Experts of a small language model: 1 pick a token, 697M tokens.
Below are experts of layer 5 (counted from 0) of a mixture-of-experts language model. Rows are named gate (a neuron's input weights, with its number), up (a neuron's input weights, with its number) and show model dimensions 160-239. Each number is 128 + 24 x the weight over its row's rms, rounded and kept within 0 to 255. Numbers have three digits each.
Before each expert's rows: "gets" lists some tokens that make up at least twice as much of what it gets as of all text. This comes from a sample of Wikipedia text that the model never trained on. Tokens count by the router's weight.

# expert 6
gets: "in ", "==", "for ", "of ", "on ", "to "
gate0:126117096143114100138088072141101125160130122137096126112144136124102110145144131144136120126097184142113170108119173128146136128153175213113128130114140139092136107113122139132083131170116177097112102135135112133151087148130109169155145137
up0:142132084116149078113101117122136143126119133148077063133127119091094150150138136118100088134132119149133120106141160113133138106142161131153111123149140104115117141086163137149120113128099102119163127122130130163158096104124136140091109171
gate1:070112129111129111148128103102114110147130089106158109165130144169188130166134137113123133134130176141106153139128076123109137115158119130156142101145130161133153138131140087153120138146131161110160107158088159121137100144116118145134106101
up1:191142118126168111155090169118154115118095099162150108108075155147144166135085111071095117131131099119151144139120110168180133138127154117130117131125116128109112106132122117153114155152029108144151167129043154151131155159140110102136130109
gate2:128109147138137088112146114123136117110121097111106111135051120100152102131156124153215079140160131136121142145113143095143136095085165110127130136095117179150127125142152122136130169125112126144138141110126127124111124089130117111132157120
up2:147142129157108118148123128138128160150107116109137124106123111107146112144164141151152089101148102115125123082147179139129146095150127108117111091144130081162110131119153118157114151150146114102137160138099136094087134124108104150075114131
gate3:095150139070085139154120094120139098149100154128162131130138150160171108156125115143148106147148146151077155103079164148124113138114160149110120103171185137113108108150132113123128132155137162128157158110166095101137103107149115185144143168
up3:185110130117140086154128136175126164131105105121085123155082130124141125147149087099149145114140126095136152135111116125110150130151128115121100092108157133146109120130131132128087153108090172109103098096120134095089120125103112153056127143
gate4:130084102148140121088129150099148113071126177115091118125148112144134125118075106143132124138157123102135124126130082139179121104140091190091174132144166166140137120124136116148113100197120147116115127126163150131140148125130138132136133129
up4:149171111109112094141117145181096122160134055143129138097094167145118161111111152133133153105088155152138117138146165136100129156112125089153130142139124101100123135147091117155155131123132125145133123128100142101107104147129112105178126098
gate5:158139080109125098115172172137147127161090175157165152156115117173110115125115139121121127138137087138148107148162099131131104125137106114156093117126151121136107094143105155131153062152129097081125124142131154133119099157118140112122143121
up5:147089134116097116126139114109119167095144138124128141132118168129160110164114125140128072121133136167140123080164149172137137133142177115134170118139089149182141156140121185151152139149135110147132061116116158143147136166113147125089112126
gate6:121155098142171131103175128101146121143107146092140149137170154111108118107128134095141105104135101118128141159126114136103155138090144159142163201089133134185107101102125118127132152183118104086131150109145107137183154091138114178100145135
up6:130105155085109143128149134088120140169151150085146065143122159106135165167080144171079116126140135103173137112141107140127135111116092168119178129165161137125091100128120156126147118108114122097115126140126147108171119127106129100110146145
gate7:146145104139132121130130102095115170108116123119142125101085113151114134117102163146116099121137151131112186138142158128119150128134127088168123161186129126143158119216072121150105077117103108124125104149143154124098134131113101082144132146
up7:135146174097118094123107131084120127116097144101140094116152144161077188094140173142096137141141125135128194121111149145156087145156100109124129159116165132180130129140150118124157129121146135164117098120129123154148121130153121104097149144
gate8:173061108135096123183150133152122134152142150137158135131155121162134110158119140155142107134104123117133150127115085108110146119081109139129172110121126098150096107145138105128083146174119139101131158149128170134173162130130121135087124149
up8:117136127140067136170149097156154152140147142103144124107107132119130152132175102107151125138151123076116108147092103117170123152128140121118103169113128131077123141127160127104149080122113106081134156099146139140131103089139123144134150116

# expert 11
gets: "| ", "0 ", "|", "–", "1 ", "League "
gate0:133100108135150119143102113148116133124114170160110121143155125129123065128142118113114109110098115142161176123144092122116112172093114125138126140165140145124118134113133159126119116119163122109094122144092123136211119119141115116125065143
up0:137101106109108115121089136128128137095103145104198145148109142109154116155119175098139092111134111107120137131155118140142104128145127116126134135143130101153157108118130171123144127121167161154125097139113145151148084140137123118184106152
gate1:111142148111125117129144132128109065155112130166105111078121124192073100100088126133127113139122108141121131143107099134109121115115102164134117125161095087113136078171128121120136145133121153148130050098183104127133119113140142129094154099
up1:100149142175127116150084137122094144134072131145146098103095167114155110138076148139143155124144146100133099136161147109115134134162086158144147126104134142143122128157152158128118102138126131121144128127140156107156151140078110163147137093
gate2:131137158112098145142114144149129131134087107118088108140134150141136148175122081144092150118139126175157133156125155082130145123111134116115139153088153156110135138123126108129110130109132155086091165160100132123135127110090131152133143135
up2:128153132128151127119144140135102115116111123103141127130088137124110155115123126145095133107119130108130089125130139134106128128173123123127128111119140135136133128143095103103120162143108109126130128150168158143122154096149181138129160104
gate3:117121164094133118092085124141166126129149107121059127131111124106124179146138131129156134113105110118097122162129092124147162146095102149158133140137162118097137124112130141107092117160139122128105107120082108122132151122133152088144107166
up3:158119139136096127106115165137137092141106127115123141184130130078109152123127149106128111136138108155124149119137097122133105146129117122163139111136151108149142079156126154125151134136084114129163095097141149150131079167114179141144134073
gate4:131121091146143130132128160119089114143146120114150127109117139129158174129123094114082114116110130082062103166109134176097120141137100173161165154113112125098132126148122138135113114118107117113123148143138116121109085129185130125113121143
up4:178121120105115162143170108103150089113158085129147129123084106154112119104182119150127103131161112125118164120096157111161108104146116121145140136120163146140103072119169089149103118114129175129119122158115154093086108140126100149140076128
gate5:078132106114089161143152118176144135100148146130109145133123171156091116151097125101171101118118143140117161143106139123158135128115112152103103140132131169088124131171143147133132141152090145074152106096116152173120120127118105159143113122
up5:128105088104135153115132121159153145172140113092151113110160136127144132091166161131123128135149151127142140138080087140106151153091116119129136087160151174127082142127099099124172121154159113119102138138161133132126147108146116129122180114
gate6:097139152113148139127150131108165082137150105138132143150146166114159098089129100167123155063128123156119143150094074122104147142195149154141123122123128132149154088104118113120115101131125145096133097130140127100137162140190164119118130113
up6:148102125103117123096149135153139137121133100169101160162138096112100090119098160129133180142124106164131095089117129114155170166121136130098098103144147117133127088150129190105107083107174146131137107124142141144126148123136164077123111075
gate7:146095154148114128140146119087133150114097137126089119109156129147116148118132134108100122096196153176148144134127118128117119137095162145086197124157107158126125125125123139163144140129116148108142120142119143140148153085146119091102113114
up7:109121130111104127137119075142137139127087141109172158155168128139117143147113097118130125141146105117100110140139165130077131125185118147166106097138131152127100144138150096177137120154128109140111143163091140131168119138116094095123152137
gate8:177129180106133129137093084112103118109174130158161125192115147095131110131113141116156145059132156129141180101105142097138090102179101102132128111132148146145123126119123122118134129127180118149121151139133107127077139155106152128137131106
up8:122166139162121125119109098150088116132104146118113086167135124142178139106110106101139149138115154110136148123116186131126120109090124101127147085160129143145140109118122158118112123140108160138126147113118090183141141136114075133132091090

# expert 10
gets: "- ", "the ", ") ", "(", "The ", "% "
gate0:119176138120125116145142127127125125129145136120102159120138117079106137140131153133110090153092143154105134138098123106151146170141149127145138126103156153131110160192076182117119106125102132087109116088163094146123116145157113125152198094
up0:099108105092120136141117111167142147089126091094117144139122117104116079121086102147136134110159134163158151120111120151113145138160124170149139170149116156137140097101126079146119130137141137171112154152185143118133083144128170157128125110
gate1:133098103163126134102129119146172120125140090145111122050123133148169133112108112133125090131119095167130136164129117141070124128074106139156136138138120138156172137128088112108129126121151087101129169165169124133168136107128131114140128096
up1:136160122111152118134166134069101147151124063122097133092094129132125150095082129156122097083144108122130081150155142114140117151127167136128140117167148125163159084096113191138153121107107148145111133153137095144111136104137138083170156145
gate2:058147155118147150113193171129103106110117122182150141123137129121085099159146129082144116120111149128087122117087086145190126127095093134159125130117129127129104158136137122103132136063152156122106133098139146143120113075152061140079141108
up2:165130090139140102097138137131115168137099153082162127121142104127137154138159122115099144132110115128169124189119133087134190158113163105120160100145110132110142151139142106105071099139122133079135078171111103119139119178106141102106157096
gate3:157100108140110102115123172140115125195142149129130128102095128095153134146150112145130173089134180116103110128188113165122116112118127131101164124175143095181083119127152175135098112122133135136099120163134132140091114144130117142134095070
up3:109156151118097144137168140138125119083141095140120155134103140156151140118128126097116145092111168120072168143082099148122168129111131124133110160102070166170177109099139147129113089120113140100127129120107088146129134103125091167123136119
gate4:136182153106097128111130145140068108117156132098157076134109115175160101146140172102109147122146142151134145143133110103147077100133142129136122148151076100119154101142171116135127177108123132120163117104154112111115131109128140119114145151
up4:174096149110114133101121130103104077136126133128137157141147110110139121144126121146136127119162153158113123118122154141122107135151100113167123120122123104107127121129143125113088114143102127118107171149140124147131109110105154115092152137
gate5:119158118113094157134106099115178092128163162091118141097083124173074107160120118128132153138136101122077177153104124151130164153124128163157172122186118122126152151157127172095122112122171147121134127093136128098090101089126145137114140140
up5:131096104171103137144097139136139094128128134123108126142131100144113131104158125150136081155128113118169125128126164132139189092137120122119128111089140153129111102144088114121162100121124163112134140129117120147102133125103179108161106118
gate6:115123121112113165122158114147105154137119129123129133132125122122120164072122098126105153114128172127101121140118118157170165158125119101064086108142148123135130143105122115075121178154145158112086120102164127134123099117116125115153136120
up6:147133149108109116119111137161137156106122128151084110098093106108116139149081125138142127154133101155131138147134175124142121130091106142130154111138111169130115098119105156179146104119086110089128159148124131102134117113114175155126110091
gate7:103097173115130112129169128163143128141128108140126120149117094069112119118162094147134126103160131098155101126133142175143145138121071131128168149179109114125107114115110105121116106094109106140115103136126112155091104153140147116177143099
up7:104139142122121094122145100147132123110173102147120124149092139105139125114130132088151166117153145132121086115133128134094177135103108134128130095112147158141145113131149148149107132103102121119137123064128098153062102115114126134171091111
gate8:130133118141111115131127129123145107155154101108124136100102115152096094124111126124142122127138103114162110152136138106121124102155178121092128134142109091112167116130130077121118158109134101148110097130089151134113132108124150130118154099
up8:133161117090097144124121081109157111133107160127140134112101122122142139110105128147107148154115121156111107144128156125086145100145112093094158160135150103172135107131140080112125112120171130125125124151102106141101159053106113102115104132

# expert 3
gets: "\n", "\n\n", ". ", "- ", "(", "his "
gate0:077171103171144087125122145132108164154102143102126122136072147109114108152105113120147132133108157164140107101136157124150150121084119154122137137159152107143107082156077120124136149145157083110146152131145114111132131138108096141147096132
up0:134133121122134118085117169114129166159116164108139140164107116122128148116136083109109128105129108111175093114140148142144122078152088131123143144182148090136133124122113119130139116143091124141135093145081101145139151127156132161128123141
gate1:144113114175159131128086119074154122098084146128140181157120165129181149177122084119134144131122126148070075144157158128101100105083124108127140128134101123136123157091104122140087103112193147086136095118152106106101159114133109118113168119
up1:133139107102074133107143160119111154154112110115122114123116155117110117117131144082126138114156158178143127054106040157125167117109092151096097165129143085132166117107074117123138132105126116114136148151141125095130105116117079162114147153
gate2:111136113167137085137078092145153094137107123150070153119079129146125160145092119126145124108137120126093113135142136126137091176132115159145117138148106154119109160111138121132145152129108143108121148138136140113104072155172117129153156098
up2:140117131151104121125143165156121128100138129114158110119139095128153125122111150099133096108154143154137104118140145149114130132116118104153137168094138095108103101121139099120108141101120097128110153128194135141084130156112125154168098112
gate3:122158157165131177161143139144150179155106098119146120140149126133128115109140144133116122096111139106139162133091108129130079115125107122108135111133117168095132134110189168142103142127112139124120112130108090128155133099102134150143097102
up3:144126129136127091142133150103119145156127132117154152163125161126090165121088124132089125099121133107109089203090152151142157175155147089127127146162118153124123135080140128112077157097150075129124139123114087083114107106132166147129092128
gate4:147142128131118105162111108091100111075116148119120137141167140129139160110160166119129090140179177178161118108152117140127131120126108122131122104141089171125132160137113124149136114141182121159134148133131132142111118085112152144080147090
up4:128111145114145064122164116123152135131106127119091154102173136114145162179155142129113114116161122125134103125164107087116117120135107137147147124126116169088127118120139129116112148114113151095113126128102146147153139118122138164088100148
gate5:166167137150114133146101138116157111116091129147135109139122144128128120150104123126131119130129110148147117114081115143169121162129139162124137152120145097123145138133140130160100105140098128184106152108129122168125138124131148139085144128
up5:141142115135158162116167154092164112111147164092144146122141147116124158121173112136128118151133108123135153118118115124117115112104132097167141140130117125098113136143146124107132169137136115136151105154069162115132093145115126097131108170
gate6:151096139166142127107139115134130145095129108130165131135151118186074101137148116165123151153123134106145120129179149142174115105154105096145134111143102087096154141085114147104123137148111178126148125117124073114118145135097134107157106141
up6:129134158149101130119144134155157107167113081131175100143140167113086119144144171121141137120076121106110103144151126149141127098133142163171114159163138133083139107100127166128154152156100140142140166123132104150066129140107139129170102128
gate7:137156169131109116131136104110105129152123137109092112134089122087152110148100096140145109125127095159128131092129113124123130111140139119124138151128186137165152112110172137119109159103114134131136133129123151131146103104085139131145159102
up7:145108128129134152093110097107127148109095117128136099122098127123122080117151138082138141136088068103169133120165137052098149125131121102128154113176108125156132094119136098130084130152130075103135107145110112126111120120106083092106086135
gate8:126162161132132156088132120138110168123165111138133120131134115150134085199176120133190107097155161079124093155119079108144129107124110092133115094124130143142105075154152113119152109082115131121144148126171108131135140129113169121161135136
up8:169140167079117162160120169160112200112155108126143146133113121111146090119131117151146106140106142158129106126092083134119146126095159109112148158096112081117127122105149084091121164138138112140119158075139136110080121108109154157132110153

# expert 14
gets: "\n\n", ". ", ".", "\n", "al", "is"
gate0:121140173123170122167106168131109117133114114110107115126131144146134120151107138157158130116136126152146139164145155104164140138125151123128156138158139101128138144160127111101119139105133115127185142106086147150137122134120102111147113111
up0:137148103133131117138105148134156133115115135111187112071142142150124051114119132177149120103155086124100146160105123109119123140164106137162158177155124108122146140124122085124099148133109133137132132128091147115139091099150115134112084137
gate1:202138156151122198145147161116148107138133118107140150126119200147121129126121143107114135091150105138097128137111135167135099136152126117109142127111124089160110154135114116117108113106123146161158109104182132099108184102185133111122138121
up1:132147131140138162172121133133111134115145167141161135129151152149115135110149175107155171115126169120104081144139152162122107106150121101144130118121157152132111164163077111116077107109160146146148121121124154123124110106134116110168105096
gate2:125147140110124144143148109108117128145116181125141157138117115134153124113162143133122106147049137124133132132110132106117127100155155106147120116122100144143102157122099118131114143154158135092124109093172166169124103159081117101112116141
up2:070136128124132098133106084117133116110167125133155157146134170139157111134130104090158130142121182081114103132130143139120088102118134172196146124121117100127119133131123122146126169131186120123155061104128116139143114140140130117083164142
gate3:084152088122149144161106126073148161105141112120158105138143134143136104135137123127143122128142131125128097105125129122145138088106174151130137097143108057145111123165140121112094131109121151146154109151117105108131126104116099101130153130
up3:108109097129132058154118155119138079101124145120120137133149150110163164171105085191131150111149077100180114102186174134124178133131137143097125144121104092153147178151159122145166098126119118116129168130108138174170129191119139114136124151
gate4:145165135182147138155133117151121135125136132134121174136118157107106114099142129159082101135150159154127150147156128109136126153121116123156113118155130124119136064142128154130134160091152148127128104146128136140126156150110103167147125112
up4:131134113135160122144135181104128121111116153122130072113141134078093143107138120163155117114124067127111078140127115158113135135128117146142142125116168154127119162143151099136133123109121120142113121134097103105152134096128151132122122131
gate5:124136124129117169101106132149075144123175123133096134109114104121148172145119140152147131130114118086083106116113099124138140104094118087121137136170158123114133131086126147107143145142105109172122128078115163108109131128154101112173109121
up5:110088108139147106140154114103152119101098157059140128140154126127100122160127100122157119114126088160137110126114161127151169161187183114109127101131093116174140129176161185140124116141137088139130133162100134069156144116150121101103075084
gate6:125125154126103131150144151148121103159111093163152139116133088080143114140152114132130117123132123153152101110142112142123098155132127144091115105106131147118117169140186145124102158141123077146136095152134145160143149128097174146096119123
up6:125157110124114160125162130117129142131118102116150128133109104131117118106105126163145130155163132120147138117142113191070117107118094107098134128111156136149123131138176121153104122134126138127139098147149126133125094106162124109156134111
gate7:112100129117118163147104145169106087142147115179131130136120143166125090100121146094075137138116160133099163114151101172121086130138092128105109097148156111105105161152133113141098144180150146185121150086156150106123146093140144129105170142
up7:114116106100133102124109123121129150111121122122146134133099160113125166124158090111127106123114158149175118144081117079167097108158109174150156125136142148105106135104163110120120086063112141114121071133103095145129126146160142074122116121
gate8:161102141141147143146101138083174142167119121109149107130067135119142124122113170125139167142112146118093117103157117105124133141108123140073166145097128163114122146143151140164137107140152111131140150112098131167145121178149135166143140110
up8:131079121147106153108149169143167124096100134094132105122156123116130136125127156126131104134110153141120169109077124179097100161149159114102119121060097150145161134143150102102121156107133089150118132154131125149130146108169130127068136137

# expert 1
gets: "by ", "with ", "as ", "and ", "of ", "from "
gate0:192102101146114110147118125167134106155115105123128079165155140125085120134122151127113160113176128161146125112104146110097123135157128134129136127138105106121100136095128110151115111111166090130120133153137146127150158158114153074108146115
up0:096167167095148157187151128178154122180155086127167144137118102111136127136120165144117129123110159158150161132125081124150145135141124110113126115135092139160119133115109112123145110135133208115120171117098102164133141138101122173139113153
gate1:102100080138122103112119157129126123140098106158132114124116152121115121150138173120144121146167126123143073154147135175103121131103091158149137087171184133173164071115132105100142126126155095117101196130093120125131105159125143147128149146
up1:077095114126142052104144175125147146168121149136109155140107093158150139165144164128146108121123138117127123140173158085124124100105113129129104132159175132145135129131089145104104098131159131093112188143087104146135130141116100141155175145
gate2:143153111102109059144112124092138111108085101132134099102091105093131113128128126162133092098138168118140081122120117149149076126151141147136120163110143129109089124126137098139121128158121131109118113102101118090098110125117129139088130085
up2:186160164141124113166155129125188154112108137152155121146121112094146145173131109167128097135104163131147108105153086125149124116142148141118143136119111114111113152133102153167153145115135129126132114104074121101122135114125103163125104102
gate3:114113132109174129113158088138065104126142136151170156134102122175118145143135100099068156110188131148121102162107159140134117185101090117076163116130116103104106150150135109091074139157115136114108166108132139105146130117164097142172170119
up3:113127097160134103094119150151159119138107111145119122132116112118176090116102132160156131143109144186123136166135122149096092092112129094149132158141161119124091133134163133125166136118096103129115106144146161132129136100136141107150111090
gate4:130054173087149138128124120107125108110091162139131166123134120161180098168146173096137138146158088171114109094117116110144139092151124129094128104104126104115120159141097137148138131129118137163112120092121131094077136105102122107129134147
up4:138171116112120117146112168119165081085145111132151131183099179106098144116154120140124133145114177151127153109131165186077125140116119108156147146120146119117109091136126067109127126148139162140128131118144140136148100135144181125102140165
gate5:099126121127154107132117135129122120157126130116123123168137129118136104139108172128097172097128151114099145126156158137115113116135092154124115143087151132133122129115134117114130127121127123167099145118170084115122139175137110112106149165
up5:171131133093168093147104071148162115128143093116134163136110122166165141098136123153124162121093145111102143139114145120119089114088076091167141120136072151125110113132143133168130131140088150160118139115137152139120134173098123095120139120
gate6:131132120169145103110120137152133110114122104167094143121119151129163147147145138123115132121135108148141116144116210143103129151098125143079136144112136129149148130144143139115129119148100101121127155139168126104092135166147116146105148106
up6:129130115137147074114096177077113075134102147175136127144151128132118126150129177116144115136119198120097138135152105137107157094096068117172147139140100092120137116125129125141075118138115135138118118066063092152098147122145123100151126136
gate7:169101101147115118118147142077151134121155171116129052086117131078146112133093097146141108110155094122132104117127132157122129122111093132117163157141143105090129125111115126125150068100087121103128109147144112155094194122099133173141081124
up7:187117136138134134110124109120144107119102091159111118089164104149127135096171110078088130156116143146146142115136154139116098108155181089125140112122100100153133148177106110145100145088173135139162127147129165111123099127181133102164104110
gate8:154147112103140155148113151162161144083139131089148146111147170112154140148133139116109125100144143129154152137121132150098089103128127150122143110127182129165116124134112139082118166159145078167130189136130154138129158185154128123097114167
up8:115102155111129185094134169133141117133125123141129133098106168174076102132088146086123146116114093118130162127107105117153123091176117112112140119133146127126106081088120104126110164147113171135089162167094155117101133118079161104105125133

# expert 12
gets: ", ", "that ", "ed ", "up ", "ing ", "out "
gate0:089133161110139114128107165153143094134132150139136094080133130181125151128144058116133153115139139120125131085091166152131167117145090130115113087122133127173127134114141089103131174158184149152137143136180171104156110129103155129135132133
up0:130151141134097106130123137155150096106137145144095117124127121162137161139126128139118117123166130119148169092158131135121105118089133151143108111128110100114152107142116120127167134128118126160117118111092112116124113120141113165136152095
gate1:124159127144098090115128128123168113113098088164130101142118121168166169115141136136106114125115091116108132132137115140184139157124131118131181125152101128141111142117150105164110151101155091143106126137153107119116090135177112092165070151
up1:111147117107123194139111103144140125131157146177099125175111133127098131124108129122128141132121111118145155111115094128121130156141142136099099101125130153131155150122129122122068122171092121148151105140107065138096148130132120147097149150
gate2:146156121138164156097190124119133128151097131165114118135140136106106115104148147167130112108108107130122139120101142144161127141124145112185138110151144143080155113122115132123069118167137126105110157196089152131126122162166090111144093144
up2:119137152175134098165153139136132121152096174095101121088112131079160157137130160164127107165111146148121157126081166157127115164144105140124123140132144114134119090145135100087131161180100136141124139109098142083162132143135135142149131160
gate3:119131088104148089148126092120110142114139110128114131130131062123087133136146101132150141157165163121134145132134115161136133159115160137091157120162128122115080133123129100141108113099076127153127170090130128144132150154152140148127135117
up3:109179128117129143140098088133071111152126081128112099151134110069125120083123132089095115153126139134157110129147119140096122173138145122099130142153146123098134142109088141106155118140120154143171147124133126133142164141114106158111112093
gate4:128129135140128177113109123141113091118143181122108130136144117111140172114097143119132142129108159127111099131160136188078138146159130132093079162113088080128105143168144116103114134153117130117103154138127152148162130155153124122110147133
up4:132136109118088107112113156095112116126138074136109152178131084126145095142100158131110120098126114126123122141149117082103128139189148149140135163124161116102143124097139098129180137168131085145126143104160160096099130120095153095120137116
gate5:178116137149077152163140124122094182190109124122144113086135174133111088118161095129141108135116123151161156156110152143092128139133138120154131140148174130182094105175152160120108121177143161150115157121101111131117161133140118133074128180
up5:132073151148174142137110096143138112124136117127110159146154133149142089134063164149138165148092157150128123182096136121154136121155167154092134106123112092118172108145123115141120115135127129064102152147169110138136122127138128149153143109
gate6:144088136144114151125146160131136158140088132126175105143147106130122114117132170113128087103120084137172164132151124154127103096161119090136137147157070125133118133107166093131142085155116116107133152139134113104128145109143141113159065125
up6:116126128183126091128132124101129091155131101127111116151156068110156124122143117136120099132136136110149157152136142129108121120085108136147141146090145120135112097126124094182126126128127100090116125144121111170107151139147138144154133139
gate7:106145139116070112163109124166137117144131136160113138116095116147152173126102082142159146126146121140112106116115128150154142112129137120098134138104145109144140098179170111150125122115109163144122076177125119169117105138128130132109125148
up7:106130127127147128156124117148163151144094137144165100091092098160161192136122140154180131092129112159153101147145156116134150122113152122136128137168134111150144113110114100152117106114142136124138125187137062124115126120169150131122116129
gate8:102152169143074082114118108093148125179106117165112093141105109107100125117120111120152125129148096128112143131156119137159124110133159121134139112151128121110120098139155143118090165122106144162138123149085140141116136139101133121150127138
up8:095145146133139105098118119165156141143121144097122130134100146173100134095170145132113097139141159087143102134090125145112109138138103130161126093075095152123101129134120150107098154182124117128136133170104145137129168158136144123141137111

# expert 9
gets: "\"", "The ", "s ", "I ", "it ", ")"
gate0:115151142094125131102119125114087120085110129096133112082147104102135082150139126112083158129116147106124099153121134134124104138163131128133145117128134130140109123150107110113111086140137130087106162098133098102159138133126105132141161140
up0:149092105144117120144122158178126151107125060141119175111119115135112124124122096150118106131156113114160131143094140122146136100134084110135110138140121166153155113128100150109078097121115135160148115133090126144104130160162143063074111114
gate1:170168120107154137154164136154137115115149092185143126099145152188131119114169121095125127115066110113137162104098108094113111142095101133116123106164124145083118130131152094095119110107131125124134088124152127126125142142117206141159110142
up1:155119136091110146133094149145105110129178140131117106101133153106102131119091170096096096118101153145100106134173126117118087133100129135178128081155126165144139115169118122124158175142153129193121153104122181154091120159129136106171125138
gate2:126149111126113119140133168138117129138092099159152135153138127133075176131130114117109157109122145112142116126133109115140151161103109122141117108174119147109105086142119121098119153138143144157118118106071122154123118115101150156129146120
up2:130124141133103111142172125125162121121118142103106130169053130102209107175110081141130096114109149139136099133091125096111124116089116176084089142073114117144132175071128125131180129122102157105144121152121122089166156122166116137122116095
gate3:117151104135073147140097101170097085147145145139140107173128140117074097096099093116129151117148119115133132156163122129138081125108127130126114112114129129131105141166141141121135111107096134174103095157128081139142101132174125121124118146
up3:117161121127129166132120140145109090098147074145140145144132108111108132107120114116132128134111131116107140162140092135112135138124092125132090111098086118107083125134138151098160128069121157138145145153154067093153131160127092126134115161
gate4:203134130100078132126128105141170104126156113166149145108071132116159077109143083118114112126128112138147117118123122096088135114114141120110155111115101119124123162131126144115128128126098112113130148122114103109109136083113166141132134138
up4:122120096142118119140133130127120126115148115124156108121124121093140143089127168104104084138125132133147088132128073127180149174181141098147094149125137118151110083154137110135124126126102130131124095147141080147157140124139094117115121111
gate5:133132115149136109108125143120137110123154138124121157152092096110143135142115120151085183128087127161136111174141116155122136125092132131104131078124155128120073160117140137132114116186126133118128125114127126101108109170140139126100157075
up5:090097118093153128160115112100124112142131077155093120152135100155183145086114193128108147124103094127132113118117136138173089157117142128107147094133130132160149073106135134125108067123126105131153175133165127139170165115106140074100123131
gate6:109129121145059111133105116151128108118117123126118089143085104124141148153135115123130159125158121094110089157134093164138148120093097106122113158117128119121158127103116162147132136149101089088134124160170118136154076138152128126150151108
up6:146155122116138130145128136113132112125099104127098112139119141107089097132090109120141109109100106137150131111128154139124159120120091132099114123116129080129114122140147147119117104148139117173124114135094155179158138108149102126134148153
gate7:149103152145107129137135118154124120118131099185158136164094160193125114143147108118124127146118147111131141147143133127078097098136104111128162139087129103124105130104131115153149147109101125158139162108111133154125151175165146115163135115
up7:109142112131133143129110132151134154156125166100137176126127131158119156144173151128117126115125170137146136177128120129109121135135158137113146089110110136081114148124083140147109121119128142114115131123085137121129106127100148136123104149
gate8:114113112134132153151155159145163127139137118133108160145168110136098092129110128146146131127117155154106133132097111142140168093142129131111156115081139121141138121162154122131114116170115129172156149209173124134119119133185134136152155111
up8:093174113108150114110119135122155125095134151117121114122145123132129111155072108101156170132119126126135095104170133092123136154114137106148112136140150112089133135095126110106172076123117114130136112138155153123133107126129091115148114136